Experts of a small language model.
Size: 14 layers, vocabulary 2048.
Experts: 256 experts in each of 13 layers, a softmax router.
Training: 475M tokens, 7244 steps.
Below are experts of layer 2 (counted from 0) of a mixture-of-experts language model. Rows are named gate (a neuron's input weights, with its number), up (a neuron's input weights, with its number) and show model dimensions 64-127. Each number is 128 + 32 x the weight over its row's rms, rounded and kept within 0 to 255. Numbers have three digits each.
Before each expert's rows: "mostly gets" lists some tokens that are sent to it at least half of the time; "comes after" lists some tokens at least twice as common just before its tokens as in all text. This comes from a sample of Wikipedia text that the model never trained on. Tokens count by the router's weight.

# expert 118
mostly gets: " St", " Record", " All", " Class", " Mont", " List"
comes after: "D", " D", " W", "H", " T", "|"
gate0:095092083156112121103093143143149089162125138137119079114134149173138096106142108125130160092096121088124133100085100156151082095116116161100132163117180116134114163105131129060132051179155148
up0:106148140171123099137109146160154136071138120133173150148201117000141200127145177138092076132179120140098111132149120171146159125136147101158116116156108140138139122124130171168183178106082125
gate1:185148136145145118165082136085114089124128070109138187146132148128120104117136132096140118128118144163165186150161129102172113133181105134145158153101152177131088123146065128174175164101158125
up1:092140127173158109183118085113142112129085115162121160126122116127124137159091128158106093204122083149179135082118119090168118169128190081172124084065072144171111134140152099135165145116144110
gate2:152103008133102176127105173162164104189101102131162104116080144117071147137097077147221172168090115104093109145105123151132083126096046174164141167073147102151089158099103110145101121123167159
up2:145095056164119171131108165149176079172094144138150085125104114125061166167130087145209160117119105097076098120125123182137068114115089170147170153094145095159090135134082155132133135139145132
gate3:137145088153111162113131079132089116132062126154154076096160169145109134103136156079160125079180103111158061114080114181128102104104104099098152099152130096119174134140067131152180135142176074
up3:124131170102114092127134180100113130111190167126168186214147096123102138142159161148073142141061157122104153114171128176111138157125125136108109160115149172118090144113140144087130090105078140
gate4:162147112093091086093163084098122101088106134153123114179142073121108093168159182132100070096173072131190146113116131149091061115117143072080089103119154156151149132123145145108147106115059091
up4:105150122124175139189121157169149143172131125061109153139117162110146209072114075151137153168099187141052107162114150077139178138118102168186164137149147108138067146166141127133093131108161181
gate5:105172213172068134094103143112128118138111165124148110142168122134094118145132170099117131181123139128186091093083122144106186122192083121084125160144168187172154138116165138111106100143099123
up5:151086130012075105076091165136151108133152116110101106178133116120137120109114118114111170165122130126146098064122127118102168109119126143167163181125104139100173119141139177111126131180141080
gate6:167097103107150131187149155149176109106120101009086085092100106095146169124149109216087110167137084070108082102109129107127098099093095142181136126103106134112139124145094127127138105124133134
up6:115169142153084119071104122086054166163148147141171169158163171136106084105097130049170147092128165155159180150149140143108169150159147122081149131151151141158091166092143102126114154115154115
gate7:147103122112144072060136090125124131119142174181125122116143127095082141136156199163105121122174142075094113088139133151157185107159156114108081135103118095107177132136127143120093114158128132
up7:131120114116121114064116087133126145104123180160138156138125152102098124095151213153120105127178146082139122074164125134106167114179183118135070104107105120115195134136175139122060105153155154
gate8:088165159181119133118120106100088176119093152164097175143116162072157058179125160139137097117091124111132119126103146134119193191119078165073143085127091141161127120047072043137142098118150118
up8:118168137126116136163174154204095166117089096042112158148125092160158115128149161148178123228150179135115165213153153102137139147156141143102160140127127162122152084123170158102114137058078161
gate9:100097108137129112157101130174090117113156145189209115133049127125108122113074115093174186166123114067109082124123095153182131130133089116152134164049128101140171134113157159118139177150150130
up9:096104113130131123137100134171080109108156154189214131138072143130105148111079116091178188158118119066103076122128112161179131137138096123161135170054145104117172119099146172125156226159155136
gate10:128115217106085139158122147140120109141121081175178100162176098105175150105154120116124115127094072156169067127126100118123105125139158078179147168123119121108140064099142094184084219158085106
up10:128099209091078138130122138167187082117155094174200097151169069137155137118178106097103116100136066126143069121141090139117075100140158082167151170120124108128139136087139123162100183158092084
gate11:168106107124090172177145128157202113154130063085114114131132153101104165177084154129126099099104094127110167118092136103131082134090081228171128137138155143144091165123064115169149075118152111
up11:144099115158117176124151112184210117179096077090100103129172110120068202167089151117137126091137146127082071128129104136131086125113113121082125140142146123161105136096107150153148064123133095
gate12:174186090111111115163091116132097146117141092100163152185134160145097137096116083109085116182111108143110146084142118093150194145151137103149167139155162115150120160158122081150164105122099101
up12:059101173110207138110137135097158143149089149130100113096140122123190141159137130171150125090166113154144106200118155129136066146090128129143087105117115146028132078014145157127103145127159123
gate13:208148064126163161107154135160109120180095101111118107119124173148117173077006150108123129179148180145118120167185102169117132097155104127092103137135112117122149183115130116142128107144142140
up13:143186091097163138122140123119113137160106097094126108132131155179159164073129148119102097120187158189155135166195112135119099094136120107095079131138149127092155149157134107164151098125104113
gate14:142089092076162138204134144156166109112147255149089090111093086095153158105145117208082149118108119107102113148133123071124108095079115145177130144082120127092143095165126124125142097154142168
up14:091174166189130103052131101111094151130115093097157174141122165177097090152111145059186112131147142150138153112128110176147141157161159107000120106165131124166118161105140145141119167106103082
gate15:108127180093119115194095154149099099079127147152175119171148136185161082125155083108133149158181097108126117088177108154173100111118160132170160149164081090155165111121173167150170163150110101
up15:119128181091159128172133150145093122092104103153141135154125147186127100130107091126168142210130134139123099115165118100144143155109167106158158146160067103179159101122164158188162196127114130

# expert 252
mostly gets: " Tom", "MPC", " British", " David", " Democratic", " American"
comes after: " D", " T", " Do", " R", "D", " A"
gate0:185109140070141144165142135146143100129170149126102140131091087172115172141169126073158184187131093095116138184135142121171221091105096139142101162130113123131124091121113190120173088155068161
up0:126139103166170103153111173147129150149112130098188084168159174102149115138110112171091135114145196144104097119100116199145112156095178146135139162096179078129098177162117171084104106108174115
gate1:111121103183156102151134129100096162119141116122109176088122102132152144116141133121126109133159132128169134125115102132145118148112180090167103119097090130156163116146175093134090171087143138
up1:139153148085102131103082107165149109135096139138146089162168127115131101165137149129163156106092152131097094101117167139111101156137070180107138118188173122100116143082106163116158079105091153
gate2:121123185117165156079123131141089071156117087143132092141111059133089137115102104060093153137076097111109099151169131111167131135194120078138043174131136118066137144088105159112142116131096074
up2:082104157179116171034164145135119081129140111124089108115150084155096112138249170115083108124079133127115095122139102129146100149141163113114142173199082123140122105128128150150144183122166063
gate3:111179146162133066148125169158111126118149115133115114104200180089104095065106110186096128181084158158136176117129151171089182151157112146091153080075159146177105112180111137064125090116194112
up3:100162116132141066156122169182099119098153122130157126092190192091094087078135126206075127151087165138134179156143151153123150165167101156099162085092136125159078094168097124089142117145194121
gate4:105101082167159055162118145089084123077138126166170085112115130078075121114139144109099114133140143082122127186150143131117120116137113127130120145118077145071086098142155131145172175154086125
up4:104108115192143063153109151084087119125126149157154116120088121088131130139181153148108102081154124105112122139164142137112046118109167135124167130155112148059129088168156187127142134146092123
gate5:210126098096100140133058152095095068139151099125151124141100113176115161114061082106137146141110188110124163116146129125150120099101154121148102118154119137158147102159166174100132077175109097
up5:132133070140103138114114115080151127088152110132183124149174098108093157137136166084142091100166130113030116087158169098154169148122099071116136133087108116156139123129110086176181129120090154
gate6:120094154139172147133182099113109102114138120159105089095061092163088164093160120136120135144133108126149142159081071144136117072051121125130095092168117131118180127153126136143085144127067084
up6:140085131146160148162178094118117118096172099150101077075067108156113159126158129153126115139128094137152145149077075159133103077057104117142101079150111148123170118149165111131093159129089081
gate7:129097072145157091137158129028178101121155110140114087093089090123106120159142123122159136121151122111125159125130133060106083083091125159173106174130097134082129248144155144094150095142103122
up7:121094177075118144187115139135170171131180104141087128089124102137120163093138159116164109162184147141154183095120126116106081122153130116040131129078121177112158108160127108163161097121063179
gate8:154124148064093150139087094083124112087145083129123100105114089083176133100107112129120077097150057099107150126163114161063104115137071151093142132151126120156090137128133103185126153151153126
up8:124114176071197110159074148128183078114172125108102096081170094101177144073153095146141155123144131127116143157169097166119090083149097178143150129121128084160088094130104182132133122139164100
gate9:123097157147079142188119107124113128070161167067116126123101106138156120094149120126175098110121142102117067111089182112094177148068115166126146143056131120060122158095147100114152100122113164
up9:156176108105175113058129128116112145173075098167148151166158166119108123167084114112096137139121102161141170142163080130165109161180153069127109114197140148180150104154126124146115158144180104
gate10:113175055175087122085125096158130159115089120054060111142133138147118099191100117157175160126122180152118111085090123141154154110130085117160099107140116128159104217121149098118117117107155119
up10:095124058178085137075098158143107099092139138107074119110106128161073115180112138101166169110139166100110105105093108127144153093089083142140105152144118099115084197127140129128130089168156126
gate11:119139127107124059070145129114157133148124067114170088103218110110181175122084174143185161129132173128100099053146134200109115162193141141108176122146158156162171115182145145121119156121143125
up11:152096121145140080091123111124114085133131155143145049109116118154127140101132098130113142071132153122146161152138091133136024109141121092143210142183120118185121085173120173156104188134154096
gate12:124144189097095175071142131142159105102156170128097130095093124114127145189167174063166149150148146165196100119170168114094114090095101159134205175143105131148158095192091161128163193164167084
up12:117135173130071169077148095135138133109133183143127173129135129122165143129161175085180158153150159195220091090135139139070122100088089135151173153135127147110100113180094167091120188162188093
gate13:151095141067121087076112147066090125144099090092157136126137142157118192123121120098125181102148203092114092078124120163095146144164170142127184166117134177123140096158106162122085099187156081
up13:104154110177129184169121113210173131102125165137151119135109125103121081141161141142100072156123058162164154170126150099150113114079098144131135094147129078121129159108123103156181152084102179
gate14:093067121144132201157104134127106116116174146141131135141103109140109194112146144081155145149156146103107057145111145159154140090045159152192112150102106094046132108110169143116166108158072177
up14:121120129146135139145083124118089147114142178106185187145159136100135208069135139091133175152155123140141059146142145189133131196073150124162148141110135073079141089176176161079163137142092166
gate15:108110187115142068104176184077102145164128121167156149162109130162136158117149112134116181150099164152112107107122096112079120139094057154131100142141113117064197117189110122095134094075091076
up15:149146123105133175074083119172152089098150172118104093145156056094080128146119167086149084127133094106103109163141181133163127147149185100151169173122163093142130142035094130167127148187134173

# expert 149
mostly gets: "duc", " creat", "udi", "cell"
comes after: " st", " ", " St", "ra", " |", "te"
gate0:130109128174137150174120141149151140107146111107113097158141131089188163105132163086150144136141116140034177090187135138113168090131088117098145093138106118124155142132132166119097120124090070
up0:125119135171128156170118148154156148101153116112112087118148133085196160090130164085134148128146127151083166093201139137100177085118091111103158099149100106127150137119138166111110115138098062
gate1:150173090144117130145130091081110109107149153147154083111122157153154084139079142111122112124116170088107151177088200081092123150166079090038137129152096116140106128103158148128184169138144187
up1:109095161126128131106126163175128144159104103100108167150146096138071174115197139163157125126138090156125107085169055183183121092113180154113098126103169155097140126172092106142070107095096082
gate2:074170129140183149084158110202191159118123179122111153115158123168126143158148061113103080174106138150118105128160115089122164125125160161094163164114102099105142157145102099154064168164174154
up2:160054107120090144170042126080110112108139097164157126129100188070086090182093182087127148112124118067146171096064110165148098153150160127140097129185109132119108137119163139057172107129096166
gate3:118108187120105115129138220094071136158140172127102056203115106115137143169129154167137138097102144125156103123231096097111117150135094140153151135135130066120125094153146088139165152194111069
up3:081108129128126147102149130102164100112126102162164145112098179152121136117131164095101143127125170108127151105100100127108145131133150125155120146204134146105132150160124153176125119102100070
gate4:140137137111151099119093144101163099098171200160085156109190129102169163098126179100110094126148091133170096120114135176119166095097096165159130144117114131152157076131152161122158182150150134
up4:109098145158099136149156137158093141165082086107185115162095115129098110147103081164150144089114122118064146099148145103111106165158169118087138108136176133110093164136111113151084106117057113
gate5:130119156149086155155093087089136145170153128169096092108139149103086163150139185143149137162139079136163127060122105124123112068145136125060150087089116204131160097155115105119090168229115101
up5:122144102112168102087163159166114112094096139137161165148118107158159091110109066109109105088114177122091141195147156139152141195110126126160104175161143063120095154102136139186164078017129162
gate6:101135167150161150068158149158131141151118113138111114116125116109147098113150114142111085114144146153187148089171074100104159083060058119169147123119135165107118098162139090179080109057144059
up6:116075096109165133151083123164150103090142132165125121135090079138145124094161069152126119143147118113108127196153094168135138088097142129147156150121158084120103160224136173115074172151154127
gate7:153190122128177060088127145093116184120121145136140142116182081126126185065084128090088082082061100143115174145168135155121156129136136081149094082115134107117158147084141134101160097117058121
up7:100142147102171082070154138100122165122107172153128147124179078120131188069097120071104072082077108142127169117188141156143156124130154062160090108124147104109154120088148125102143102128055098
gate8:177166118130071112100108000133090116115158137134148124143136121138132144125109182119093118078176109097088081151128096164133153091130110121069167142127139149027148068167117171097103131169099196
up8:095152100074134137141166146092137127158067081095146128143098128075147111117142044127170132148104168185167164088131093123123113188100163117172090126105116156183087112082111102168170112092149047
gate9:181140127116136127131166153169156207107110098099185165136074057234172113108147134117149194160118131137126111180132088072112141117101095162161153090126134101113083141145179129118117113166197158
up9:137119164106087158113123142150109102191110063147127114144079165182052102142048124123152114103131153109128136100113166077139061141168178125100141147142143148130111134109100082145085136079139099
gate10:154163140088110107166117112121125193126100089092179130130156154110128129134152139106147157148135050146183108154132103134162064142153135136140117174110105166152084091102121074104160118151125172
up10:143151128063132089120162104131158168110058077097214180107145113098136148108139083076123135122133088164193105155137087156164109172122151157159116204066128158157113108123137101101134111164118146
gate11:153125110164134157167140097119138103120093177093115132131086136100125126182179116136147158129126140089096171112104138133141144127102115128120098191131113132083105173155104126144128087102191139
up11:102157152112108131093120178146095161137167064182174132150161098166121119062058147097129078132100137173148107163177113109142103126166142103135128058127150153104136098075159109112128168155042109
gate12:110110191145143113142120170145067145179135132155132177178080118173139140136154159108138094120129150078135136114138160096157075110181158108169056089126157090088048116106159067101203185137098139
up12:095147124078121119089166149058146161101200098097128070116151168069137127089121116138127131137139148143186086145136095136117118176143161112195140128109135178171142118099214126105146085170154066
gate13:091070087156096119135135109126123146069146165119112115254161081109170148098118122177106137124187126133139105180120097175093170075116101139157074146149120086113121166122144188123141136161139140
up13:050117085163079134145110113100139165100141129087142057153179073085110117078106080143120142151177118172162128147082052148106112071152116164181140146131102117146185168114142156098112110152124124
gate14:088129163120142141081135142103159192101132146182153152114120064137155143138120097089168000092129131097087091157112143150112138120098081105121130078176115089129115121097171092094185123122054136
up14:098135139124150144087119132108159191098134162165134153104137080125177158166102084090180087070145132094092082158088142151108157126077062098113118101183088095124103122113186084075174120110062162
gate15:056088174172099079165092126211134111132083158161152162116177087087161108153107138162131053090137101135073131087154157157091140115100133161053156113132153147126155097178090191071115176138088176
up15:073108181153096076135103125074119118120103157160130139124207091081181104141106143159126044098134105153083123096157143155087150134104137146040175124129166138125162096178111196062127180152091169

# expert 113
mostly gets: "par", " opera", " part", " represent", " Har", "duc"
comes after: " pro", " pre", " Pro", " comp", " de", " De"
gate0:121163159130103152148167132143179137165085144149169193162132116139180120149133127165198153138127197167186140116124149150127130118118135122125107171135139116128097050105132106163188089146045112
up0:157107175133103154154153124099129084106089159129093114113067082183127121178175142099153154156128108105106086141116171196139154083115097154097096122145145132104161120121071154177156180105148153
gate1:168183147065118109208158114118130126074099124101093120129092127126161111077132173121135161105106138129156153120126120157144142123169063159107150177181165246102113136151158139069160096103102171
up1:139123168127124146103131103139160099143177084185148127114140152099152148135160107115107129144102055120165107124072112087149101111102141111135160146099188121120122150123177102097133114163125077
gate2:145133148088131151214144078118163153143139099186137126132138134096155086117144110120148169227138126151171179103153107131136149126144089113128131121157219159084111092088147082084168105141135113
up2:123114152162144085156141150224116157143134137182139164114104175124143122202108139142112175110125171143157138101093131139107094166141183109142202187127068113145126111135184094079194076090062179
gate3:126156095104132099100112180095114153101132103077214111125112169139220135111075101153109125171147150099092122143110155133122161167114091214181143177157092151151150135107151150099179079115123198
up3:145119178131099155166161069125160113158118136164061142130138074096144105119162165100156152068132096163222120115152099133132080084124159062077119076113167126099095112144098102147097171144149038
gate4:150130143133117115138205139188126119127094191132121095105078140231130115089137126137150169084099180139100077171139148126114102053088145082088096097103156135134133138147134141118159101086140092
up4:122118050236166098162112153059109122133144139112145098158100116107106084127101156110129140081104153084097151117200149153112113129255149142096095101174170156114125145123126116098123104117146109
gate5:104103132150152113122138133174144087148124156108139126153179083120091140115110100077134084004076146150119102125143102158133095125154160074100131112138156087111111157141044126073064155125127083
up5:121167139151087134102101098067067145087140139152129126090042135163167128176153128183116160193182102106115163151099143118159142148093120154183126158132107134133117137108214160163182144124108181
gate6:160134192117121117177144180162136122129115121194149127185126112161115157077134155085139172139096150189146110115092127134117110142144166088076176175107125173137112114098126151099178112111082133
up6:151135172124097112163162167166128107121118120192167119160102103157125134103164144118130206145102144157160085116095115162115090131162175000062161159116141165129125134084146163102124116104094115
gate7:120146097071111103173116127093107137122121142114189130133114147144163163096144170080111157154203095109142150141203119091073153146083113143099159152127115153119156072141104148093159140103150138
up7:165103175153129181138150111178148122135132092132105119122160084109124086150081089151182087099075152160121094135083147162187117064106142109129094063116105101131109162112138093121087120179101083
gate8:095104137141108100160087145128083144128129164197138155123127193093143154098148178094097024133111066122127148134138160093105138136129167102131107148100179138084139073148129094153168179147151151
up8:143190168121078095117103098112169164105093144153164124120152128097158091117130157103126169065087094127151063154132121154108101184128119171101171088176071142144171124080105118087142106121124153
gate9:143105164100178102162112128076149151091148136091072097101093144090143099148103130102118062144141151097133170186153155175109163161175135168080071165189115194110116166156161114065094098108120132
up9:127096170094146092169105142092156139087157108100088094096091143085153097144100123113102060145134134101136162192146158179108143127176128168092086172192106199095123163165172120049089089113110118
gate10:136202124093103106232175149096101195125087133112135166145127141080159156060140170165085165129160133175143168117190146190083146193129086175110142122130154183117139105109134128110133128120108127
up10:117212120167105091117129190089111137104104149106083111111082169123112165067165177105118133138078108152146123153134147188096120163125101185119146128143145162140164146100137159132118100097119159
gate11:101133131061142111161107161184157089135104150074142160164221136129113113090141077157137101056091186142163080101109084125108109109157126166100148160155136057132115144112112150115144082112122154
up11:141096144202099130089145089107091151113144138201090123091106168162144145174091178122107123171180068102105174106145135112135150158095133083139129096086134122126141106138117105108107164132145106
gate12:115134166182130117092119082125192101132116164161095107114147064072169158213149170157092104065170103134122102090149143205104098117164143123057152117143218111083084092169061152117116136146142149
up12:092096093084104111136101153171089168108130114104164157109155156184106108047089105148177121151114175151159129151115062129124137183083144137180132205097075139194155160093189110082106133083076131
gate13:139126129194122102150195151210112131157210163114093127136069119145138149092171158168134150150131155151145132142123165190119115154033171057133135168109111095136102146170088146125111152064123151
up13:096121106087154149095074101059108125114143089140147143135160129139108125189069120110105135123126126099118109098131092064142136123238116172163117077136119139127164119082158122112147118195139056
gate14:147173082119122085159175165169116174139101156137119136136049158122135127074160123187121182134087203120114104116157145187094120212109124130060117156165172160133090175114150116103143032047093170
up14:116131236124138144065111138083162085096117123154156119150205110155147119164128128095162086125122104125135148136108093101134138106185143168120124138115106127107136085123170166164133150181124102
gate15:151184134119088133093108119115152107105118134110103105125140138164096103060195128119191151129032103130190131159103027152108178149165096112114103102105092142144146146114194137227084133156166057
up15:146180123114065093101118122120147114110118163110112107131124129169098110048208137135183145127050104134163120154122035159106184169134084115111117097107094135144145141131168139211080139146161076

# expert 217
mostly gets: " can", " provide", " Bi", " make", " co", "ide"
comes after: " g", " G", " met", "la", " b", " w"
gate0:134157166130138103123124143154159121089165023139139096112160134172097142084139090108128115099140136130127142107194137125133178087171191092096147116078165068127155130147075166107144102159154051
up0:151138013152160093130194166096127123111115147108146107135088141158085126092180134130110159098141184116108177102213179115119178103134166109111178145125127101120137120163083154080176101121160088
gate1:109165104113098121087076100123120128074128080077084164078166120136077124111157162085103142104098143081151106020078083160153125150100075117154093101122110146139104141132145127122128134112079091
up1:137165133158092130077072151122097124090154087058039134104167133163073102070088143136136143198092135130147160045145110140169126155106096144156124111115148126144030152144130150139159071117109076
gate2:176203123095127124121132155152137117110150090128107184171137116117123137089058132102114157165100078169179093135100147162139114167140111131148141114087095109121134142078094140176133091125152070
up2:209133154127141168092141155111152106124157154114128079130106125096134083176172081153152105110152180123117108153130139080103088074131155180119112179168075177137117080146135131125106168111138147
gate3:101159144126113090122128097084116094128136115104102129114124082168066111139143148127120124111150085149211128115063093146153075072149120207121106080136153148116101117183068109134139141165113067
up3:122098158137114185124136165166130182160116173155122167164112199119190133120119106177171118127120180120093133132170184064103138170096155077176173106110115113126124132100147118132081137093173172
gate4:130135177124114109088128101091143108114154112103090107066091068077097150092166146120127129128205048105145125128114125187077053115153061194120137115155109118137110183155133149120106146177139098
up4:150115057130144151163144145147112129124115124143164101178123162167129098194101128145126166125085173143120115141099120050115129140113186085165090158121145141142153138100115118179148133105127125
gate5:095087165146093193115138100141112100112106105117140138141142062090084129161129121089120038109088148122146106096123110116197153094157106069136097134135128117149155082091139130171102234170171096
up5:106083153125091180117167079114119107120083131102146105136129081106077122157138129081116076075105062097154144102113104099148168091133119122133071128134110090135149053097153125164068182176211072
gate6:101090151127143096122081169172159120147139107101178195146126150168162087121099047141116088125084127136125082144100123092152136131124108181136137164097138149113055172094120133162166094052157185
up6:123181178124096193129165091100129144122140150144094117063105127110111118107140196095143162142129099116131156125144097166137178126165102099104109092171126154150202098149128133092083138179142047
gate7:128128128128128128128128128128128255128128128128128128128128128128128128128128128128128128128255128128128128128128128128128128128128255128128128128128128128128128128128128128128128128128128128
gate8:111127149084120153142176161148157111173145167082136154142075107137148189132152147114128143131131105135149104154133139106057097138096130159118160139102008135109153123114116151100177118096125181
up8:095127138125114181132184206157161107115153157067121131131136132144137155139134106083135153172100131159148101145120109122095126128121134116061187171093092116170130129114109155094193116073143159
gate9:133138166122138131110118060097058112128139150146147151128111138140148044093134113122114153099104132172156131152230062199195147131151166120161088116105146131118141116115106130113087181149155064
up9:119147146128168148115159197121097092154181151132114185158112139178193081057164117132122115112123104197255090160184108130146102123071167154173140143092112092143146134105105149160133170136148098
gate10:148140106122092128117159120089106082079094190140142065167140183156140124144090102124171167153132093097056116138180131094114146212135158148164144157114081135138143107159179130151145134135166113
up10:116107129123187125147091151163109168208132083105151173154115069111138128119162150118124090122132174165183109098062101128123098062138108076117105090117150150081112080077058118110123142120064176
gate11:156181141134175159087110093139129091118137066126143117083081156132098086107111116107131129100058146087185115156101131169159105107118139145145087129154088117047093143115159119157101068193131061
up11:109064119158141064176193165134171126172124135142106095149127097181141126047163150090109096053153149136112165120129135122106115102132194090168157125164145090126213161156101155129079137120166083
gate12:074089035116112137148132077130151136136033151147122154132153123123153161148202166155117108134172133094093180138139120181115176106083099122073110099164103202131149112096127128129137144110130139
up12:177144166175161092143148172079082136149167110142178087132107104091118125096103099095128113146101155147136116096127140066132128147154148128211126132118125106101114152150148157088152142156115095
gate13:164140117104115147127125137167143130065131054118095182111112176081143126089151187127134153163068149107171127185109140159128145104129107142171164115102156089119121116097154148135095101128133138
up13:138148136104134129137130095117140150114132095106098169117097150074174138113147180131133160087140139105180125160133169150094111099142141172140146103113195097116132130128153154175101137136120101
gate14:082160061106124128071074067123102172092145106109113192123157129170134156154142139165105128071194106131086109124104085146152143113114091123162078130137116110121111150116137109156088115132140108
up14:098108155125099091130123154134149073116112141143146078128082133110136077098146177115145122136101163158161130127089131141123052077166141087065169141149217115134135121199098202129123126141121150
gate15:149126120134146093164186156165155197142117174178142098115051112122116140160134090182153103106085134076096160142129131117086145139068164152088108151136094146126111163145156106087135071070070213
up15:129128105085082150110115102096079098156099081068156113172179145140150148096142187136111153157152123189153105076124106171109119129179111069145168099130142146125162080145096126150143192168189091

# expert 63
mostly gets: "•", " include", "\"", " album", "==", " that"
comes after: "\n", "\"", "]", "!", "?", "ities"
gate0:158053115113114135149142090113109121086084131171164090125086163101105176165058137181114123109148095098103194123146106140170128106053118167136156095106182122118180168124134116107094129151095204
up0:160052098122113122155157106128098127092085126187164133128104170094110189156065122168107145107130103114100205123139096151159140104073107165124149102118201108116167184124135100116083114157103147
gate1:126113142143121090120139087151111157111117178131109122136152116139094164143057123162111152137082127173108163144112130150127062136172044064106161118142132117137147127146092142134138161180167111
up1:114142149109153136113125140101158072167086111163122122147130118139087106136162170084168088118150082093126087097147134067128140142113119241174120132139119107123141149140147074115133118111080162
gate2:099146134084095109126096125103179132071133138132110129165220106097129089142152173103131155120139078134073117129151133176097181169176162101115149174133167114157119114159151131091170103174115173
up2:155094092110096103141170184117128196126202139066113145130116181168138104110119096092101185119095171152131115137134080133100127127134111124131078154106078201089100123132140126184111067133128129
gate3:153096106172138066104137101161130155125149113108063066125084109176120133165103118144110120096102156142167106120115089069119049068127094185102155124142103133103110152120162059130112137090147110
up3:162097102169136100092140100173124165115153098094062084114084118168120138161105134145102130105101162142164111105112093076113051067126080183092129124148111146113095161128160053127117130085146106
gate4:146134110114118171143152122086133130127104157142115160137170131164092156142166103116098124159150143137106096131075113090106101128112137078172150084118149051134076127146146157098126138113130162
up4:087141145141140095095104149199114123146141080135116106107086116117151082093108143144164143094109138130146136137158157149148143143142141166099124150141103185133162096126116114145131123124132095
gate5:118174175126149154128116093162176129094124146138128159145169087106090069153118121130145094105128140128127090148209141175137149171122143116111175142133062103159133068185141099047106144096149142
up5:161111093119094103149132157089157152125185120099142150103040180082136150054125101122098149145100148126157159142146105149110135144127133143098100164120118186085131150118139176187122082157132146
gate6:118110117159131124164142142144088203116079164113207117138099108160142161139134200162124141115092174114156155093107086136149120114151117185112111141043133072122130129161120119123136154186155106
up6:139109113155107096184145176128111175118136108135169100160079132145151164079117171171124162157063173148145174119094090144101122093142102202106100161091117123123130146143093124151126134145149091
gate7:133114136091090124132144116144126109087104142199108186140139140132117148144146103131118092109131171132088176178095130152151152117138106047088127086245108162182152108093145089130117103149171132
up7:128134118167162131129117134118129141171152112011149062116113118133131119123113153115138160157119088111163081087159127109103100139109145200176134168073145102063097128201113158129148151105087125
gate8:139161065000148092157118135109141155149147115110116200113145158158077144114146102088133120127105103121096128153199102116177117142163116133113140161134165133136117187109135110138141130094131174
up8:138112175147086167105154106147136103092118159147212102154183117110132111156102221167138140142168136122124118128070144162048140132119144144155100078149130125106155110171087153140117106166109140
gate9:124171142052128113153121130136144138100135110150103144133205153122133112147181210069118151133154094092064135114136116157110119157161156116124141137124203123146114166128130136152192127100107188
up9:182115061091115118171187163129148149089182115100090126166160163132145151090138147120069152135098167123144139112132060158096123147159083126121084143115107190108109174132130105180116097108127140
gate10:122102127181186201090125113127189142093163188105069173160115150147150104118131119165129135088128142132161112129139121125121151095133127119177095151098085134092174115118182096145090134161172136
up10:125110131184191200101128120121183137102153190104074179154104144148154101114124118164126140092134143128162113125140117120112149082120121124173097155108081134086178118109178097145039134171169137
gate11:135098080124095106152120146176162127192144114136115102105140153141156125083160117135114133137142116157152118130086116097153124146198127122121116098144091158135144138151127199124086125111104067
up11:139132070121097093160122150154153111187143124125139114110156151155159144018156122140113131134160103159152112139100114109146103148199127113128119102157102161134163153150130198129089110108108079
gate12:114162165097140095101112104127124102144102068100166136140133130144067133196097085127135071146126108090075087091157171105121098091095107178106172163187170080076112133123106093130135133093140129
up12:085145164120170155101092116157119161140112182187074111114167092093121112148180169117176124103165123163128135146153118102143159098155178140152166089144160059182138121121131131057137169118104168
gate13:137131120097165110132071093164081155097136103115190178134095133139118071117099110132138134144134149044154169135149193144130170121086168118107111106115089147182090140157153153111141110094113187
up13:160144116126150081164140167135131129122186106122148166175084159165165139081106102096123125169101158136130020153097120132097152126091150088186094165127122171131105144163116104171102083124157114
gate14:158131158069143124138140134095100152078156153141119171134108112106190116104095094141111131115100131197141157135147130156114132104063123120174172151140162161169216104098053113121076126092108059
up14:172123159078140110130154137084113155085154162142112179142108125110195117099112096255110133129095129196145150116117119128104128110085120121193169146145179158137214100125063117141091117110103081
gate15:160132119139100160179121120109079125109103134170151142127160164079140180175136128106106166062106154134148180099127104144120149068148104116099199097114173127134139149159163120127125109185152143
up15:120072087130155095129173147161123190163130147099096114139093081193153117072113175133125151159109175095124085177154095118124185097055140153093046137129125102131165127115132127181094107135166126